From a checkpoint of a small mixture-of-experts model trained on Wikipedia.
Experts: 480 SwiGLU neurons an expert, 1 pick a token.
Training: a variant of Muon for the experts, 640M tokens.
Below are experts of layer 5 (counted from 0) of a mixture-of-experts language model. Rows are named router (the router's row for the expert), gate (a neuron's input weights, with its number), up (a neuron's input weights, with its number), down (a neuron's output weights, with its number) and show model dimensions 96-191. Each number is 500 + 25 x the weight over its row's rms, rounded and kept within 0 to 999. Numbers have three digits each.
After each expert's rows: "mostly gets" lists some tokens that are sent to it at least half of the time. This comes from a sample of Wikipedia text that the model never trained on.

# expert 6
router:530541516481480504441510540489523538445522534484535514515524524474543509472507538479483504519519528494508485494450535520463495482521516526526461464511506465471526470487474513509493521469511509501504497524507492502549491513539496508491489510469487510461548502458467504546538565541508497485
gate0:489506545499496489481473541496487521499501507510474511499549509552481510510499519524517477451479505532533502498532475496451492498515537479526553483480482491526482485549493497508493502510482502458521506504514476499501511496484489518459505553529518519488475504490540464522501505493527501479
up0:477498512485530508492490496491519505526488547470468488531505474549498508547558533522504493533453527499536490507520457531458464497462519523485533483460489494491488507509462526501482527521467523469512512540513483493521505514525487490515475540564514529474476510460487480511526511478483449470
down0:469552433526511486531471493529503527510521510507432526517503476545528496536501511477527469485494522508508472476472491542537512458485488499482515489491470553511501531506475476528469483511583516508475471527521539487500433536510495512484488498547458482487495471490481481509491468529475502518
mostly gets: " became", " wrote", " become", " make", " gave", " took"

# expert 20
router:511524502487504508476505513505563553501483526536544531530515517474532508486555512468451529519493502489511487459457523525427476487525561521525475479505498492486520470500489556520524514500487513467478472500526487526544461504522485517456480495473503511450512505505468515527520534508501485511
gate1:516447510470515470538518551476535528431466509546526525492503490507524461493559474505473485478497540469498520473526518505509481467469527496498502528502464524526482455501540533450481468521465502494523509507446504495470442539512475499469491487458486514539476493482462465518502500510476485499
up1:528477517472424465520515482521518477487501482520530482485500512504546464517518443486533509518489500480522513512499544504529474478524536496513498492567503503516510533539469487518491473476493472489499472512523525512515525526552488487442502483519520521512502480471498503502551516490542491443
down1:484521518488523483499489494521500483466559500512510507497474483508514517515514501460503533498466526536476480483480537463461488508466507492541499477541537496486414525511533512531549486527537574497471531505525511489518497481491490470488496481510464487483470486466507497481472473500496507499
mostly gets: " New", " South", " North", " Western", " Mid", " West"

# expert 7
router:553566511500491495447524514483550562457502536525574481533516522491510535484530498462478494520484532460492467480444523490479486504524523525528496483514524483460506450507514532506509549483511522490493479515530476512542436520499479489489513502496494514459514512495474484508516509506490456514
gate0:532486516497544502531496532529468481477526521502440489502524461476535484486479468521483462496518478468531491465514503474534510529509509503541559540508484515492517524505485510501495535476499502525495488465479481510515485431503524526529538494517491551475483493497520540494486513486498483498
up0:506505517483498501482496527497505460462499462549430522530525492493550469504509516480501527522459538500525518489501510519559515471471457497499514504516511473522541465468486495488571538507518462483505485472463543516499504477512480510505489499485474557453526506531470486490505530498541467509
down0:473510504504486527499516501503509521508522501488533461532468480529511505506454461529505530478450503514515526492505558478423493441519526528468477492470474504501500511472517502457465486524488505487475530459536524499498469429537518465496498519546470479537514488527478446474460508481476467502
mostly gets: " all", " some", " than", " those", " among", " along"

# expert 12
router:527514526507465487465515551505528529461486531492536512518531494481490478463508517479467512515499544501525509451471522501420471480565538516511472463481505473476500465514500519499513519503483495504512492538507500517504467489550488541466486528447487500491553469501459502540513537525508480500
gate1:472471466511475527510488519523524449499520476529513528545478483494477522526504474503510521458491501456510516525519505472487481505533505501544503511508542477520502488466463458527524507495513480484516517493493512491521455545482517505485468457542507539504479536499434506478522491544490489496
up1:456460521523498538484489520536492499520534452539476504523475446504472500516494463528468516492587509469500509482514507532486529501493517522477500531516536471528488530517488473460517478514496486538479511517488500477497486550460515491477473533509487502555468474501491531469481500519483496485
down1:509466513501511479499501527510507490513467494502525551483482485480454464480545518476451518520498480528518475479469472522507486535471501505478463496516464501452508463517536532474453494529498519499524486510505502508515539500479531441507552518496502516519451467564529503475506471467528538495
mostly gets: " well", " again", " often", " never", " much", " more"

# expert 13
router:508490486447459510478521528532513495459514525512569534533483533454525493476488511484509519525507506513468486500509509499470502452522530525515490478510536492465497448499492522539526499522501492504456496482533495526513454491507474521485499492458495505498571486504460517524530552503508493506
gate1:532514494522532513491516508498509551518488506487553509475455487496493486467481484476502566488529463473541473513511516521498461489493449461508482499476452489509477547510534505466490491546499505493503508461537488521477460504468493485541492496475491501517486483479502506516478507524528489498
up1:456484488497474507503516503506487543476504490502482484515497502478502486522481497512482488499490507497487524554536499492441490511486514523492497482456511532521538496516519491502494535449490501549471495516476496525520508525506472461510457515533445507487504486516482490497474474455472542467
down1:472516507483464463457490487503434543517502510444470509532521504487545504473521520497509510503507513519488449511495452486481530555517539511489512491547492534532533489487508493495493475510523511515491463517515512524503490501485499475476526520495498505522452509480507517507484437480498500476
mostly gets: " (", " –", " —", " ·", " −", " +"

# expert 19
router:514528505484471509448518525493521546499485534492559537497505503468517478462493521457473513502495544471502499497465528501437466490522510536493461483514499504460525473488533512479505561491492507481466498511535505506511469499541499484489479515469485491460504507489484482508505531556487468483
gate1:490499512489542536478468498537501494517504437531493528498489490498512509561518496490476501494484483507510541548510477476513522500485530491510534528457475471496507469469520471516511470494511489507470518512509471510480489442503517507480517472542459472512484499510541524455480498498494533491
up1:517475501502485473514471517490539510473547482495530492481469487485499431502534524505448494511538488461488495499492507518466488505509491499458490456512496545536496497493486500548492523509501524509532510507495488495480492504543400501524487459479532487488500495480509515485531500530480529509
down1:498538505510497537533473490464511483472528519486573498483517475546516451486464484465487522552543537494488501490457494465450520506509500496517496477557509516495486498519490488527497520536509539492425520445506505478516529489547512512491503515471534474499485536471494480522503490519510479494
mostly gets: " Location", "°W", " located", " Total", " Candidate", " Succeeded"

# expert 14
router:501514470502480507487503552513492519489503542521542530500492507465484521492502504452485510548539525454531465509463536499455489526508486532504459506471512504499507456533479536539532524507493513473466459551526482504528510533502502508463495532462493487482549488508500537527496514518513497491
gate1:455532497532534527513501515454490486477499533575517437456549474543491511479518473480483533528506485518469526510513524507514483486473554493492479524512487495516514514529485479502503510503492483470434488547489484530540471484560458514478452520506523502526523510462448492466524462483508481499
up1:504472487507516462513505507496536450486511504474479521517450508520480528508506437531531516466466518506463532464484441544499516503503445502489479498522491489488487459491473556485533469505512503524514484478497533529488481480486502507527551525519468489469482478538524528517487523522478476478
down1:485470517511483488513484502535529486494506535521505479518501475505500510460542537502499486462478484528490493519516523519516479488509513509497496499538505530487502500509494504513498443501490484533528423473526536498469468508499501506471486489464473551530477475473557474496505505485477478491
mostly gets: " O", " E", "T", "E", "U", "P"

# expert 21
router:524519476469476511503492515511562519464492499493580512544537556463552492478496525488495533507508521491498491456475490512473480475538528511499485481500521497513473462518503504510517511529478522507476475503525484561554458501529475540481511507459488524499546481472458506476541547501513492510
gate1:473486494492525548501530484497501486494513520520477503474545499524488529558515508529499489525506501459519545529501529515484510492493527488549517476471493526488499466471467490510507473482492497523466470537509516536489441448478497499489416496506485453498458494475540519515489481449513496473
up1:463493478451520560510518473505498491512496508493489533457510486526511516527513486506523487520505496471539553485488565540463512516491503510534486489469506540463519475472472484535501482479506492514480526528495510498530479482472510523500456481486513474516490485502554526487490525443516511492
down1:503516483492502532460519487538487515499469497513446522517494508501508521512481513433516518493506431490508502485515518491488513491504473481539472470547475479432508486537485479463520522483482543508482512476473494478507500488470475497498473512515510503507485542522527455492499490529483526497
mostly gets: " |", " Kitt", " —;", " @"

# expert 11
router:514512464484453480471508512509549531462505533535544524555501542466523499498521531477520513500513533515481492480479493538439491499565535514517479481495526482487517458489495518501492519535517517497466475501543479516517444469526463516474469495484479511506548499492442521541499539515487499515
gate1:492542523482447511505532449491518506515544496499454468475518532504565573458508485506535504501514495497475494482499524528530514501482552534553495464514552497518492506475503453506518526502469506523518494528558457503524478539489511479520532473485479486541499503539455495475544489486475492505
up1:521513504481465468503482436489508508515492501527500480511510510492529502476545535500496468481555488492497470478510540520486556507512535468498493484511474503521539492475497470415501510501443516505485485542507454518498485472482525496450522521461467505468530542502496468483498530491501530507
down1:468544525519516513434542509498505495506487483520481533491484531503503488487488509484510485491527482528485484466534481448528506493500494518512490480495527486459449462494461488525496465481443485536518542485486480514491491525483501441521500548495526484509493526528536520515521492561520486507
mostly gets: ",", " and", " &", ")},", ".,", "},"

# expert 15
router:525518508498478501485528534491554527453505547502530536550507508489544510473484508466494525520497540458497492482417529507492473467542525501536463486504490468473542478492519519528508490524490521478500470515530464524520476489498484495462475503488493484468525497478502502521515513516515481516
gate1:508499503493494478502509503488515515523532517449471502438538536476554545516503510457474475502488522460528510519481466546472533543508450485495492494504521531512550527532517503492500479492478532498476504492510522483535522537460524516508478517545502504474459527491497523478510512534469476508
up1:534482503491515530542471462536519467484509507520471505503485511551469501526516544508552479499510474510464487510543547477477510465463555518515462516513472470507481504517502473485462532503497489517499506488485511493486512464525525514502576503474488523518473492534486520433490528461515485507
down1:504479503477505514449541522485524509507460503535472477501481517534501488504509493527519519506517512503527519511514488481508505506503474487521441489479499487479467516544451495480500497501486467486516556465509524507512517493517469502482531514486487519524479459507501572457482506488545433508
mostly gets: " an", " the", " a", "The", " its", " Their"

# expert 5
router:515525476490477511455501530530542559501512527538527519544561515490523539475531521501502527533536529489505479458470510506436488484553505514514469495498512505477519451466485523523528497515509506472481490499531476493551477474535490512482492509473492506447513509466455492521527526518500484472
gate1:463538505462501556503510494554457488484514495466502512530523540432496507458518511455501527523505516488494510526503451488510520489541502485502496500508501500440527514473529464519482466519528490508475521466526474500488510504528498454504516501465517500556526508497504494482490494501503474509
up1:487458484552471497507457501511472478530497528498495489471478475508501493522489508487527500526476460476472430496486513492478491541461457528491509534476493526526458518529477485483523525464452515492528499538485510527440515485493544506491512556536503516502513497545541450516457515517482521535
down1:487491492486497483515497499483524509512501479532486511481479514491494476510505486529478514493506549517507509476471487449506505502454490447542501525508501447489484504551479511527491497512483491494511484499455515544485498505543477548513466523508508523549526485511498483506545550518486499488
mostly gets: "iy", " Khan", "ji", "hi", "ka", "ko"

# expert 17
router:529529497491472502460473531500548530503495535502535532546545500466527515503532520465465494537523521467485475483488525510433483487559548526523501481479501462495518466504511522518514497508508506481474503506502472516527488494494499544468486508485492511450515471484471535543508515538507475494
gate1:510547490531517507552468492479472473513489482464527562516508527505482480536500504470516506505509468469519478499473498504509467474517519447520511499512459488516521489515520467524504490486473503538544507543519521519515489506488488524479451524480546483496486496510511551483459542548527552472
up1:497459559541471470473500527497463494477497551539450497494532492509486532499495509517446497504502464501519528476476504487493535513547493483494495482520514541512520495512491471532541515535523499475511530502507534509518481482499494484466471467486441565485486510478513494474504448507517460491
down1:542437490475494490506490488456460508503526527514509515503451493508517486495472543509498494504458494511497473535480521483508457512498510509474478454537468491477486509466510497496476499501497479535507509469551539485496514555465502483491467453491542492456557487492555488486494477510496475480
mostly gets: " Tony", " Joe", " Brian", " Steve", " Kevin", " Chris"

# expert 4
router:512545501460479525465504520485529523476484539522575513506510524482509505493505492469469516501489539518483514505484523492489473495496546507513476464507544483465505449533507496494529553536495535517475469496550493501535478509526453501470539507468480495492526515517469513493518538528513491511
gate1:495520513526518523480477477509447492483497525482529520499484525474510498554473535527507506504505512503546496485527524498473542458503485479501493519460480515480480520504535495488463519498511482535489516528479503470556499507519520480499443505466521501454503506494497485489522548490473452451
up1:512480486482476477488509539460522517512466483524531494461531503489432495459567539497509483478510499507454511515532548478508522497515514502474512499490471500487462499520504517499520491533463486511507466520531483522482487526463520487492541498493487460520545474514514505511492461503514532538
down1:508491478481529516518436502513485498499472469485568493509490504529506549495503494488499493485512478473516493480553515505469515477477500491464499467522471466451481441511514499496514470483553502540527480516512529517522526501456502527506487486535490490521524492486520560490539531485487489479
mostly gets: "In", " during", " In", "On", " in", " During"

# expert 23
router:486509459482465510467504549512529530486501521504551511525526527466519518498517517480457525516509518479507473511444519490485466506528499514530451496506516511483509479494520528520504517506496506475468453504506513538530498469493466509482487521498483481451501515465448500537533533545525480490
gate1:489500488501536517542504493529465484492517456549504491463490548527482539506517514527509507551505459490509519524491458495466540491513574471490516547505527514481453490511442499493534549493487526494527513510512507464520478463476493542487535556471509491464502494528488477461492485536515516483
up1:487472493493468538509534498508464528520548512498515499496502504476502531514480487544466476519473555489445496471467476512508494543477469494556503488467499452496473486510516479515535473542454493491502532485464449493469503485468480506514497506511497583517473475497542525524467539539519518495
down1:489473546520567463451501490515514502519462535471513486523492443478484518502477510508472512493497532545514531508515509481551507508506510455512443464525499495510503540513543540497484530504531499473543478492505532519504519499481468562480506460487498492506530478488511466489526510529482473506
mostly gets: " Sch", " Bh", "ñ", " Sz", " Gh", " Bah"

# expert 2
router:471516477500470518466516535517554536484499523538541524495519521460496529486529518479487536536520519474523501474462538525414480502543533540524468488512501494456501456468501532518507543494497495496458504502544489507517481488529493504498492505463460510456507498495491496530541516508509478484
gate1:470479506493536498480533529484487458517476481520539484491483529524466496498520468459529501505531520503516516511500491500457493479487502487503510492524493519497457517436493494479552540478485485497478521528506481523517502496471467532458502455440448541542535499497485451564514534493531502452
up1:479479494490486515491491558509540495489485467517482487486461525481473498537504522519493514521521509453544502514498478457512523519476463455515459489490487521449536489506494523490509524500501495494554497475471517504507466519510485486489502522469524507554481537522529513487527505516543517497
down1:527492503501518481505489484500469501479479514486486468533531489481558523522497502525479531523517472485521508474489526521521475515472500480478470511510460519462486502516478536523477515511493472496514501492503538477500489496503479519526603460500498524509508519513498526474525511519529518530
mostly gets: " Academy", " Congress", " Center", " National", " University", " Museum"